From a checkpoint of a small mixture-of-experts model trained on Wikipedia: 617M tokens.
Below are experts of layer 4 (counted from 0) of a mixture-of-experts language model. Rows are named router (the router's row for the expert), gate (a neuron's input weights, with its number), up (a neuron's input weights, with its number) and show model dimensions 0-63. Each number is 200 + 40 x the weight over its row's rms, rounded and kept within 0 to 999.
Before each expert's rows: "comes after" lists some tokens at least twice as common just before its tokens as in all text. This comes from a sample of Wikipedia text that the model never trained on. Tokens count by the router's weight.

# expert 1
comes after: "'", " of", " in", " the", ".", " for"
router,235,173,202,162,203,223,220,146,244,278,190,217,174,140,123,174,206,245,204,231,209,140,154,248,167,178,194,157,232,219,282,221,224,174,172,226,256,208,155,288,272,164,221,193,189,170,225,264,179,272,209,224,120,154,175,224,210,245,278,170,175,213,263,106
gate0,159,245,182,208,200,181,215,232,219,153,192,200,173,208,263,168,194,175,221,214,266,200,176,176,260,139,190,192,215,122,265,198,159,197,278,214,144,250,178,132,158,147,196,171,177,151,282,181,267,201,148,190,190,138,194,107,237,194,147,146,216,192,265,250
up0,132,274,226,220,178,190,142,227,214,209,220,159,249,256,195,175,218,183,222,161,186,188,224,231,233,211,230,190,276,150,314,195,222,206,230,167,155,226,194,209,209,135,130,182,177,180,218,196,190,204,147,102,183,256,173,189,176,242,164,215,189,147,223,252
gate1,148,151,216,263,120,202,218,243,267,156,208,182,154,237,260,194,224,203,226,243,217,225,196,114,200,247,247,178,224,218,185,166,190,191,249,154,213,178,264,192,230,149,270,157,135,267,174,198,213,181,313,154,215,203,266,262,221,206,218,175,307,323,198,194
up1,70,213,236,243,204,230,156,213,249,170,228,194,157,231,191,230,226,241,262,249,144,181,151,178,179,210,191,192,219,254,199,215,201,204,178,261,276,248,199,202,235,220,152,249,204,179,247,161,167,213,214,159,175,132,218,211,234,194,284,158,263,239,162,277
gate2,322,190,228,147,243,175,231,173,207,212,322,202,221,213,124,218,229,170,179,179,176,209,215,172,191,148,179,251,201,190,192,150,138,201,196,209,240,181,134,294,157,202,183,239,137,162,280,171,182,200,187,210,166,186,235,186,242,191,247,170,208,256,111,113
up2,236,168,218,182,178,197,224,209,171,212,233,224,196,134,184,131,174,207,211,257,139,229,189,265,131,189,194,209,184,237,176,202,244,234,276,179,167,191,178,211,217,159,226,177,194,154,250,190,184,226,237,192,195,275,199,172,230,171,262,201,198,264,254,175

# expert 14
comes after: " |", " ", "|", ")", " 1", ";"
router,142,189,154,197,168,238,136,190,187,234,224,174,225,178,250,220,199,222,194,219,138,217,215,303,217,207,132,221,276,195,251,185,183,215,185,156,218,236,216,173,195,181,168,182,163,141,192,174,288,200,256,186,252,244,214,189,156,224,271,194,192,252,191,129
gate0,164,198,231,225,162,196,243,224,173,203,182,133,170,194,87,233,177,133,165,139,147,228,156,204,184,180,195,201,201,310,162,205,177,178,262,220,232,191,142,241,201,183,177,193,125,225,276,185,221,178,210,227,223,225,161,140,216,210,231,200,253,235,202,211
up0,251,178,199,240,232,122,159,246,228,216,104,226,177,287,241,162,202,253,245,173,222,189,217,200,203,229,272,187,204,94,152,147,156,183,192,248,139,251,245,126,213,170,224,136,295,249,157,211,227,175,240,256,229,158,220,259,202,122,152,200,159,167,145,172
gate1,227,155,136,264,220,168,235,198,199,160,263,161,155,276,263,184,179,223,239,228,199,170,246,195,231,164,124,262,223,195,255,231,179,184,235,235,168,228,216,230,189,163,205,232,134,172,178,176,222,233,239,142,203,246,186,191,268,198,182,203,131,274,121,173
up1,238,173,212,258,231,225,152,211,127,248,263,178,217,178,199,202,237,246,248,235,236,211,237,250,161,177,243,242,105,170,190,231,212,211,172,223,176,203,231,213,165,223,276,256,246,159,184,230,188,209,239,186,152,235,252,291,181,240,121,169,184,286,231,168
gate2,158,201,178,169,153,173,210,184,171,238,237,207,192,212,199,223,158,229,195,222,201,173,148,209,167,167,246,231,260,251,234,235,182,205,165,184,149,188,217,171,163,189,201,167,164,233,162,173,191,166,232,165,119,276,187,188,193,219,162,234,168,204,118,89
up2,149,209,180,191,142,207,169,226,237,238,206,237,343,223,220,223,193,267,246,228,228,165,159,203,181,160,248,210,313,219,233,182,241,214,166,201,212,169,188,200,176,218,199,124,164,165,171,200,271,184,210,186,158,242,237,142,201,211,190,162,187,146,128,200

# expert 12
comes after: "-", "\n", ":", " (", " •", " List"
router,189,274,194,117,158,196,206,202,256,147,203,217,202,223,188,220,208,200,204,155,267,157,195,217,205,144,218,210,190,200,243,171,232,264,175,215,201,229,162,191,210,218,159,190,176,184,202,211,184,256,216,173,270,254,255,184,166,200,253,185,194,148,139,155
gate0,188,208,202,153,204,121,184,171,185,254,210,207,242,122,227,172,229,205,231,214,174,175,191,66,97,228,211,241,220,206,211,174,237,233,176,67,155,209,182,200,174,170,203,233,208,239,238,224,257,166,186,145,286,147,124,202,102,115,210,192,228,227,146,205
up0,258,163,156,284,201,330,236,218,178,186,122,184,156,273,187,194,180,149,193,176,187,178,190,374,236,182,154,130,229,226,225,256,215,227,236,323,233,215,196,244,203,216,160,187,121,228,127,224,182,183,161,285,132,289,281,196,291,227,245,201,200,169,255,146
gate1,174,247,206,126,222,270,267,197,276,238,231,187,148,140,159,174,240,142,158,152,264,196,237,202,169,204,232,186,158,263,204,177,177,162,167,207,208,167,153,189,191,236,211,214,203,168,197,202,259,228,205,247,205,216,127,190,232,209,214,281,214,140,216,127
up1,222,214,231,220,173,151,217,247,236,173,165,262,209,244,285,187,220,173,207,202,210,202,212,226,217,188,202,235,312,203,167,186,198,238,277,189,152,184,201,213,176,148,272,206,176,225,255,191,174,170,161,176,203,246,270,220,195,152,157,154,207,249,259,270
gate2,170,167,182,193,201,154,143,113,195,150,213,233,136,122,166,199,162,148,195,158,166,154,262,198,182,171,102,237,210,200,245,266,212,147,169,274,226,260,208,265,208,194,197,131,185,193,240,176,208,214,217,191,208,169,202,247,143,206,178,250,213,183,168,305
up2,211,228,201,145,189,178,132,206,147,174,238,204,161,127,170,127,178,273,222,133,117,187,230,190,207,135,119,213,185,193,207,271,192,184,209,297,167,256,228,193,189,205,209,222,211,217,254,195,193,222,208,210,178,184,289,225,140,259,106,229,157,176,165,282

# expert 18
comes after: "\n", ":", "-", "N", " /", ")"
router,263,199,188,130,201,156,183,188,199,156,241,197,204,214,247,211,206,264,254,232,203,254,165,209,215,185,216,231,188,182,314,205,248,186,197,219,255,317,182,115,109,178,203,201,219,161,179,128,266,244,227,187,205,271,204,171,176,250,114,232,266,177,188,228
gate0,226,200,210,184,208,214,206,201,137,204,210,123,253,165,222,111,139,205,225,184,218,166,207,251,204,184,119,193,234,137,238,230,207,151,229,186,134,191,177,158,181,208,193,195,180,181,252,276,194,211,216,277,200,218,170,165,217,167,214,208,223,205,135,200
up0,143,233,215,225,155,201,205,192,240,167,148,203,189,200,211,172,123,142,258,174,215,221,207,235,204,193,162,161,163,235,202,193,192,182,210,185,234,259,164,155,231,232,290,190,200,255,182,200,253,160,356,180,179,165,179,127,292,121,183,250,221,213,253,179
gate1,227,219,219,200,187,160,209,203,159,178,178,233,163,186,194,206,104,189,232,147,205,260,175,207,205,138,219,209,217,247,233,218,210,173,195,151,165,199,206,127,210,160,193,170,245,160,210,173,211,262,202,168,126,212,143,195,197,174,266,236,172,196,210,210
up1,272,289,261,246,164,182,195,246,139,188,198,218,138,180,219,194,160,139,254,190,231,244,159,178,203,193,230,191,204,216,151,234,166,181,178,143,107,209,226,108,180,206,204,122,271,179,209,169,239,226,191,216,139,242,195,161,259,179,261,174,161,234,233,256
gate2,216,182,194,247,215,243,124,165,173,189,265,172,275,174,237,243,169,186,199,124,159,229,174,207,228,235,173,190,231,330,139,200,243,322,226,182,164,236,200,270,185,192,181,253,279,165,271,161,170,249,221,156,202,196,178,189,209,165,230,187,229,169,209,234
up2,200,172,229,206,257,178,185,225,211,172,154,145,207,235,221,150,208,233,191,267,132,208,136,260,166,172,185,294,234,105,252,184,224,191,183,250,255,218,242,198,181,146,281,241,293,256,158,223,228,156,184,139,153,130,150,237,163,184,133,240,176,187,220,236

# expert 3
comes after: "\n", " ", " 0", ")", "|", " 1"
router,149,216,204,167,208,167,210,128,207,232,229,170,137,241,239,166,174,168,187,221,223,274,164,181,156,173,218,183,197,226,216,231,176,149,180,129,154,197,151,157,184,203,170,239,178,139,242,199,211,248,118,121,172,236,186,237,159,163,208,169,126,271,273,141
gate0,135,191,225,217,212,238,210,254,318,220,231,222,160,218,135,155,134,224,166,228,214,246,280,262,187,192,211,186,217,189,203,198,249,132,201,160,307,233,252,181,218,214,217,224,135,229,272,217,240,195,217,204,181,241,178,176,224,192,245,235,231,143,215,192
up0,237,215,164,217,239,211,225,193,181,229,128,237,243,159,238,217,188,189,187,173,180,209,194,273,234,205,227,205,47,255,180,225,142,145,178,245,169,152,253,174,196,232,241,204,179,213,192,183,183,186,245,167,221,213,247,140,188,182,186,191,156,211,165,192
gate1,198,171,249,172,190,191,308,197,171,203,255,212,216,261,159,234,235,187,202,213,263,132,244,180,272,166,239,218,144,177,202,240,156,195,184,145,153,175,198,277,209,223,230,221,176,246,242,215,198,203,262,275,208,185,144,259,235,132,129,188,205,301,207,268
up1,218,201,258,154,186,229,196,246,189,244,207,173,228,189,330,190,259,205,242,154,195,218,185,256,261,276,206,219,211,205,220,213,221,144,213,149,214,202,196,210,187,191,180,171,195,173,246,173,151,167,215,224,151,150,218,137,227,218,257,178,242,178,230,230
gate2,204,218,202,140,247,191,152,260,204,193,237,286,261,215,190,156,165,211,252,168,154,222,179,163,197,141,225,218,100,154,208,196,194,135,167,190,229,224,160,205,182,187,217,213,213,258,280,218,239,198,203,200,198,246,167,253,147,202,264,161,180,165,221,233
up2,177,190,184,87,283,184,137,216,160,172,192,240,259,259,185,240,179,277,207,166,147,229,211,182,198,173,154,196,174,191,139,186,144,128,186,203,206,226,161,215,206,188,222,178,232,188,290,235,187,171,202,236,218,219,105,209,182,183,210,200,193,229,233,183

# expert 0
comes after: " |", "|", ":", ";", " 2", " 3"
router,239,191,170,156,141,207,228,167,188,223,163,149,240,159,211,193,172,272,206,216,199,267,230,120,194,228,160,212,189,173,184,220,160,183,113,235,218,127,289,155,264,256,278,170,290,222,239,176,259,179,160,167,226,119,209,248,140,160,200,207,184,217,230,126
gate0,161,112,208,197,214,266,209,205,229,273,186,161,121,261,227,160,197,230,216,130,243,185,180,255,218,252,228,201,209,150,219,183,119,272,201,218,207,186,195,258,211,200,194,185,168,227,208,218,157,203,198,220,169,121,147,209,129,191,125,192,169,137,190,192
up0,167,263,185,166,140,107,215,204,192,153,300,186,276,211,174,186,179,228,163,228,204,159,165,155,177,117,261,213,227,235,162,200,225,193,216,219,205,134,144,249,211,187,177,165,231,148,185,129,177,235,201,204,217,220,174,203,213,166,227,222,155,240,236,182
gate1,194,177,173,115,199,318,238,189,216,221,230,188,210,229,235,203,233,154,219,201,226,154,190,192,204,207,255,216,207,195,173,175,239,166,187,154,243,318,223,240,203,212,282,166,213,198,256,154,257,200,283,186,193,217,157,234,231,209,279,184,230,184,230,185
up1,246,197,158,246,241,217,175,208,227,180,233,186,237,171,207,191,158,252,247,195,228,214,191,195,274,201,195,221,207,183,193,174,175,125,252,261,152,89,159,100,230,162,177,179,222,191,98,199,153,209,212,198,172,245,157,235,175,179,167,217,209,234,242,181
gate2,203,144,172,193,164,203,237,191,240,126,219,218,215,240,160,217,237,103,327,159,205,216,230,187,177,227,154,212,179,214,186,226,269,123,166,207,167,198,208,241,202,214,218,187,198,171,269,183,210,264,201,181,181,184,207,157,274,222,230,187,151,228,182,162
up2,186,196,239,205,170,223,162,178,203,231,199,217,192,130,267,196,140,267,180,257,177,231,219,210,286,184,179,180,173,180,200,164,209,223,181,193,132,234,196,158,246,180,144,265,112,143,164,225,223,211,200,219,170,132,238,210,158,157,170,184,249,183,235,142

# expert 2
comes after: " ", "-", " (", " S", " P", " C"
router,236,153,229,233,210,239,211,154,226,209,177,201,172,236,233,243,257,243,211,154,176,177,188,192,259,172,289,212,170,218,227,222,207,200,186,177,157,174,229,164,224,180,221,186,186,260,189,180,177,144,230,224,223,158,102,238,256,174,272,208,271,183,213,179
gate0,168,277,205,233,234,210,212,183,168,203,157,203,205,167,175,258,157,172,229,158,186,156,218,196,159,227,268,177,218,167,192,213,298,208,220,164,221,230,99,208,242,160,249,121,166,208,161,213,277,239,148,102,137,205,171,175,187,209,192,195,191,202,153,209
up0,234,221,239,275,199,185,218,233,175,205,229,207,250,198,208,254,239,157,236,157,169,157,238,175,171,192,217,176,216,215,290,169,144,183,154,224,218,254,161,179,197,217,191,215,182,187,307,140,221,202,118,135,226,174,256,197,195,202,105,262,250,212,233,170
gate1,135,240,256,197,215,144,231,111,209,212,184,183,224,259,156,228,277,255,190,199,185,227,278,139,231,179,171,220,229,189,183,263,181,172,209,150,214,169,244,194,149,221,266,205,195,203,214,260,210,219,239,122,221,174,195,189,209,230,260,185,145,258,118,189
up1,202,158,232,286,180,149,207,146,224,237,87,173,213,248,199,198,183,202,176,246,190,221,297,202,238,198,202,237,213,129,185,224,231,220,207,130,171,200,146,168,158,179,266,232,245,229,253,243,265,201,186,193,220,123,230,195,241,236,270,154,167,261,137,152
gate2,216,236,151,221,206,127,187,203,287,162,189,169,270,197,251,177,217,230,294,162,183,182,270,181,253,168,95,231,206,165,230,236,138,216,216,120,212,232,236,305,180,224,213,208,233,249,237,112,162,193,149,292,230,169,255,235,286,173,185,187,203,157,178,124
up2,187,222,229,218,224,276,277,167,260,158,187,225,182,213,200,165,199,133,158,164,204,246,203,168,238,207,149,162,227,236,193,192,198,191,211,242,167,233,151,187,195,215,181,219,260,164,192,223,211,197,209,230,191,219,118,155,215,206,186,231,227,266,263,178

# expert 7
comes after: "\n", ".", "==", ")", " =", " =="
router,177,243,162,150,164,202,183,281,253,187,242,178,121,157,234,182,160,184,175,226,189,174,230,211,211,269,163,216,145,250,246,251,221,137,107,233,241,136,282,198,178,214,170,195,141,237,224,178,220,197,148,209,223,250,189,151,174,263,133,188,253,188,206,277
gate0,272,152,264,256,190,177,113,290,156,214,194,231,202,283,299,243,235,202,225,142,159,179,162,155,242,176,156,242,181,205,129,263,280,238,116,152,200,199,124,166,200,209,208,231,224,210,148,199,258,227,183,185,233,273,130,182,199,151,201,157,303,177,186,247
up0,163,205,169,188,209,195,288,214,216,222,240,230,182,195,231,230,181,213,225,204,277,259,190,242,225,207,172,172,248,164,161,187,185,140,132,204,231,162,162,222,221,192,287,145,173,170,173,153,238,219,263,172,149,285,179,187,228,181,294,186,197,188,272,251
gate1,160,181,169,241,178,253,219,238,212,158,210,223,296,171,260,190,182,210,255,225,258,141,257,162,221,201,161,161,198,156,194,159,252,237,189,250,221,197,221,201,208,184,277,95,256,214,234,217,178,198,197,130,130,234,193,187,166,164,159,138,250,173,289,244
up1,186,159,175,287,143,229,247,200,175,159,243,205,256,193,268,213,219,212,215,220,312,214,249,213,232,174,215,210,259,147,207,163,171,172,177,334,236,179,232,180,190,180,236,151,251,243,223,234,220,186,212,140,127,179,201,210,182,193,171,208,160,139,269,241
gate2,243,217,165,238,135,258,266,206,220,206,202,145,170,233,238,178,232,202,222,147,262,197,271,205,186,179,143,232,211,158,178,195,185,155,225,236,199,182,184,209,190,226,238,147,222,191,228,171,162,243,167,193,205,94,274,181,288,231,104,272,226,24,184,227
up2,185,199,200,273,134,203,218,199,177,189,162,218,137,265,184,213,220,215,177,214,219,167,243,216,215,137,174,139,196,146,263,206,201,228,149,263,124,227,196,227,251,218,210,112,223,217,235,141,186,223,167,156,220,166,188,213,221,197,161,246,195,145,157,230

# expert 16
comes after: ",", "s", " to", "ed", " which", " that"
router,185,212,159,190,226,269,227,98,165,157,230,197,247,259,139,184,111,178,246,174,229,183,181,171,207,148,200,197,196,187,175,165,197,105,289,205,181,242,169,218,181,204,151,279,194,188,152,193,122,253,243,225,232,126,223,159,228,241,197,234,152,201,127,180
gate0,179,162,237,234,125,190,189,182,230,185,239,258,239,253,171,261,164,260,125,116,187,262,203,99,206,160,140,222,290,216,235,206,175,175,166,170,208,158,136,133,211,269,183,189,229,210,194,220,202,190,243,202,192,200,238,235,267,219,121,341,234,234,157,260
up0,173,199,203,164,176,232,159,170,256,183,203,190,127,217,163,168,143,185,231,225,224,218,207,223,255,172,232,204,130,230,125,184,152,278,185,192,203,139,214,188,213,127,205,236,114,232,190,213,127,188,268,193,193,181,162,125,245,170,221,171,155,224,260,208
gate1,156,233,207,262,265,205,221,230,211,324,154,190,181,248,250,216,203,239,180,208,192,200,146,181,217,155,170,155,236,179,142,132,138,160,225,176,232,175,212,267,221,206,217,168,209,213,182,273,232,206,256,186,207,189,185,196,117,336,171,216,257,158,195,173
up1,179,191,174,218,98,187,186,212,180,217,179,264,241,210,169,211,186,264,236,231,197,239,170,221,191,212,174,156,248,218,203,196,127,186,103,201,224,232,290,208,224,201,233,169,261,149,150,206,187,215,190,203,222,252,189,180,157,252,144,196,183,205,212,231
gate2,214,169,225,207,205,158,126,132,183,210,151,218,205,281,135,182,166,236,209,164,201,239,173,243,176,212,218,164,196,248,169,249,191,218,186,178,218,174,170,264,197,195,167,273,185,218,269,170,174,204,234,117,189,227,199,195,228,200,242,199,235,179,206,148
up2,268,188,166,182,173,222,242,310,310,183,189,215,218,113,214,269,218,199,211,229,138,184,284,212,171,138,216,220,178,164,209,217,235,233,224,300,124,146,208,169,215,153,219,155,229,177,181,153,167,185,249,190,242,278,182,236,184,255,131,193,180,206,152,340

# expert 5
comes after: " the", " a", " The", " an", " this", " his"
router,196,157,232,253,133,157,239,109,180,253,209,250,230,254,235,191,159,184,216,143,221,183,267,239,221,245,263,199,279,240,204,146,150,217,221,225,205,155,169,186,242,222,260,156,200,251,148,238,215,233,205,275,183,172,199,201,169,179,190,232,236,163,240,224
gate0,179,181,222,240,177,208,241,214,217,198,147,161,258,266,263,169,168,180,177,212,239,256,221,208,197,212,216,243,152,225,187,209,242,154,231,179,192,239,251,174,162,204,201,161,261,211,169,212,248,186,153,212,108,282,188,242,176,169,229,170,250,160,280,152
up0,248,222,264,181,215,143,202,177,237,203,225,156,125,284,146,145,126,156,226,195,191,227,262,255,173,224,214,245,169,127,142,235,176,222,215,218,174,199,240,252,175,191,213,177,137,178,232,232,246,157,169,243,158,203,153,228,201,189,168,204,249,226,245,244
gate1,119,344,234,174,165,185,219,185,247,223,231,166,224,241,207,179,241,193,272,226,176,104,204,277,216,222,225,170,251,190,166,230,213,177,227,136,198,198,214,166,275,179,197,195,154,188,192,240,188,223,204,204,190,218,183,163,206,231,198,175,297,175,117,153
up1,153,133,208,212,238,241,238,188,268,306,66,180,197,221,151,231,220,265,200,194,170,169,193,240,181,215,219,215,225,283,230,168,150,202,298,193,199,246,226,196,173,183,167,126,193,146,286,287,215,204,242,197,179,237,148,262,211,180,271,163,234,237,229,260
gate2,184,159,168,172,206,178,237,230,206,253,237,258,258,179,182,190,139,154,171,193,167,240,211,189,214,207,186,229,203,165,190,138,228,186,226,221,130,243,203,192,192,181,185,205,253,194,219,161,225,179,208,190,191,225,173,225,196,180,212,238,190,206,227,205
up2,257,181,175,179,256,206,201,215,192,197,158,173,222,229,160,166,193,170,244,220,194,175,195,139,281,221,192,219,194,180,195,165,220,285,256,205,183,241,125,173,214,266,159,213,238,195,206,208,139,162,253,280,268,197,203,292,195,232,151,233,221,193,198,166

# expert 4
comes after: " |", " 0", ";", " —", " League", " 1"
router,197,192,205,219,185,190,251,188,183,236,144,215,222,194,193,201,178,193,143,189,243,222,183,219,169,195,219,207,211,211,154,218,275,238,304,222,274,176,200,159,194,210,167,137,181,121,150,132,199,188,171,146,132,238,250,193,189,148,207,196,142,186,220,219
gate0,207,161,195,147,171,226,232,174,251,198,153,126,237,202,192,208,206,217,272,230,286,180,238,145,130,198,230,219,170,264,142,212,204,226,230,262,242,320,131,205,201,142,139,244,253,146,208,102,212,191,224,233,157,150,240,225,239,193,200,119,225,145,311,189
up0,145,192,193,165,232,214,240,192,195,211,184,171,188,191,239,246,256,166,196,259,237,234,256,193,241,209,200,209,115,187,211,206,219,80,238,190,194,175,191,208,231,131,235,188,219,128,194,228,149,210,170,263,228,201,193,250,196,208,218,242,223,167,207,216
gate1,173,258,176,204,148,219,273,256,219,178,168,146,216,240,234,129,108,193,198,170,252,213,244,228,186,211,197,184,165,244,137,201,245,205,231,204,238,210,167,208,196,178,188,185,172,208,164,156,198,228,184,225,197,208,172,194,108,171,149,214,205,209,173,282
up1,184,218,145,166,232,244,151,191,210,209,205,275,191,178,250,139,343,283,244,199,126,155,122,138,237,155,228,243,259,84,148,210,169,229,222,252,181,243,150,229,202,190,266,194,171,197,176,177,238,232,168,144,105,245,155,223,262,157,142,243,277,140,156,192
gate2,200,253,163,248,216,211,225,216,174,220,273,208,269,140,210,169,122,237,220,217,175,165,236,192,204,199,238,218,188,216,173,280,231,123,239,199,206,178,187,170,238,163,180,169,186,203,170,137,223,241,228,224,185,273,179,214,98,147,179,215,182,229,189,267
up2,156,240,221,194,158,181,175,152,117,274,264,219,187,163,205,182,131,261,183,237,194,195,211,210,256,189,260,172,232,213,215,225,209,121,144,227,197,197,163,229,229,145,166,162,186,278,213,168,218,185,199,248,195,215,159,188,202,204,157,265,167,237,166,181

# expert 8
comes after: "\n", ".", "\"", "==", " ==", "==="
router,121,178,308,281,175,209,110,272,225,184,205,216,182,203,184,116,205,193,214,212,193,164,248,242,247,161,167,128,175,196,175,155,234,132,107,185,242,182,230,229,198,246,216,200,190,169,237,179,227,277,191,266,218,202,188,282,244,250,183,195,246,225,165,261
gate0,160,192,177,232,213,187,208,244,239,185,204,165,144,283,139,246,233,168,266,272,264,169,197,236,174,240,137,196,193,179,193,207,208,171,217,226,151,206,224,248,186,175,213,220,187,183,257,203,205,168,221,173,222,192,218,205,260,194,197,203,238,176,218,211
up0,202,225,182,281,242,172,154,204,155,191,252,119,149,230,229,196,248,151,188,239,197,266,222,237,244,246,197,202,218,182,163,240,209,179,189,205,170,213,211,261,182,204,218,233,158,256,288,158,195,179,198,215,255,174,234,182,232,198,187,229,201,162,178,166
gate1,142,231,216,206,203,184,206,245,217,169,283,248,215,153,183,219,165,180,203,203,157,248,200,237,177,209,176,234,165,148,235,200,286,201,192,116,212,260,104,177,206,240,175,237,187,189,160,214,240,250,188,193,204,199,141,301,173,210,220,300,223,236,194,148
up1,169,183,240,217,274,114,146,239,160,204,233,241,296,161,219,248,220,228,213,206,230,280,120,198,225,236,218,224,134,159,202,215,263,225,198,139,196,198,175,158,211,193,196,205,175,211,117,198,184,194,134,192,224,208,179,242,217,221,228,245,239,194,209,165
gate2,212,181,176,269,199,201,234,291,171,210,231,196,204,259,207,102,192,181,177,223,206,182,128,179,117,178,183,240,164,117,175,158,242,244,190,230,174,163,217,239,203,190,193,160,231,136,233,243,283,213,188,140,173,167,155,163,218,238,228,150,248,182,134,243
up2,189,217,229,137,199,226,237,207,205,207,140,177,205,183,187,234,182,212,182,187,220,190,229,197,170,248,245,198,205,252,223,210,220,226,217,187,258,263,234,234,202,228,178,287,239,246,158,169,156,183,184,300,236,232,238,194,185,209,140,229,176,132,230,190

# expert 19
comes after: " was", " is", " as", " a", " he", " He"
router,227,259,188,182,206,214,228,225,199,189,182,133,237,185,240,240,218,179,175,159,233,109,229,147,263,210,189,198,197,252,211,163,144,254,228,165,187,197,201,271,245,259,218,212,165,224,176,239,146,237,222,169,183,175,158,246,198,184,217,191,281,205,194,235
gate0,190,230,205,179,144,190,229,225,166,136,194,130,126,185,129,224,153,186,281,192,263,205,200,220,285,225,148,203,122,174,188,184,189,205,158,179,189,197,179,224,170,252,194,207,220,246,159,201,230,229,194,220,225,161,218,212,196,254,223,238,260,139,256,221
up0,188,143,174,260,214,213,236,160,183,259,224,276,233,224,211,217,203,187,104,182,196,211,184,184,115,191,192,187,262,234,203,260,233,159,234,219,225,244,205,209,211,154,153,209,202,176,225,160,141,181,225,139,157,193,143,192,234,191,202,273,203,278,147,167
gate1,172,147,170,229,264,193,129,135,177,146,179,186,113,147,178,202,309,265,141,116,133,229,214,247,173,205,214,196,204,219,221,230,152,193,200,190,239,186,177,222,193,197,253,179,193,187,143,177,221,156,157,192,263,242,161,134,224,135,226,201,205,159,196,204
up1,297,215,273,171,211,191,169,296,203,225,146,183,205,190,139,191,137,205,195,299,170,148,230,183,165,183,204,176,224,199,229,170,255,204,150,193,147,252,148,165,220,164,150,194,205,209,93,152,169,212,144,253,191,199,184,223,221,209,206,215,262,172,283,191
gate2,170,212,278,228,207,163,165,185,96,134,205,127,206,164,163,242,202,265,198,209,232,191,136,214,209,237,234,243,211,244,254,190,224,255,224,218,199,249,167,214,182,143,198,216,161,243,187,170,242,152,182,212,229,211,189,225,226,202,204,203,275,148,85,205
up2,178,238,241,208,219,157,230,215,124,203,146,204,241,247,192,202,159,225,151,268,219,181,225,212,209,242,199,204,219,177,213,133,181,291,251,220,178,243,201,203,181,215,122,227,184,288,206,153,174,157,124,153,254,209,194,208,274,122,177,158,245,162,173,223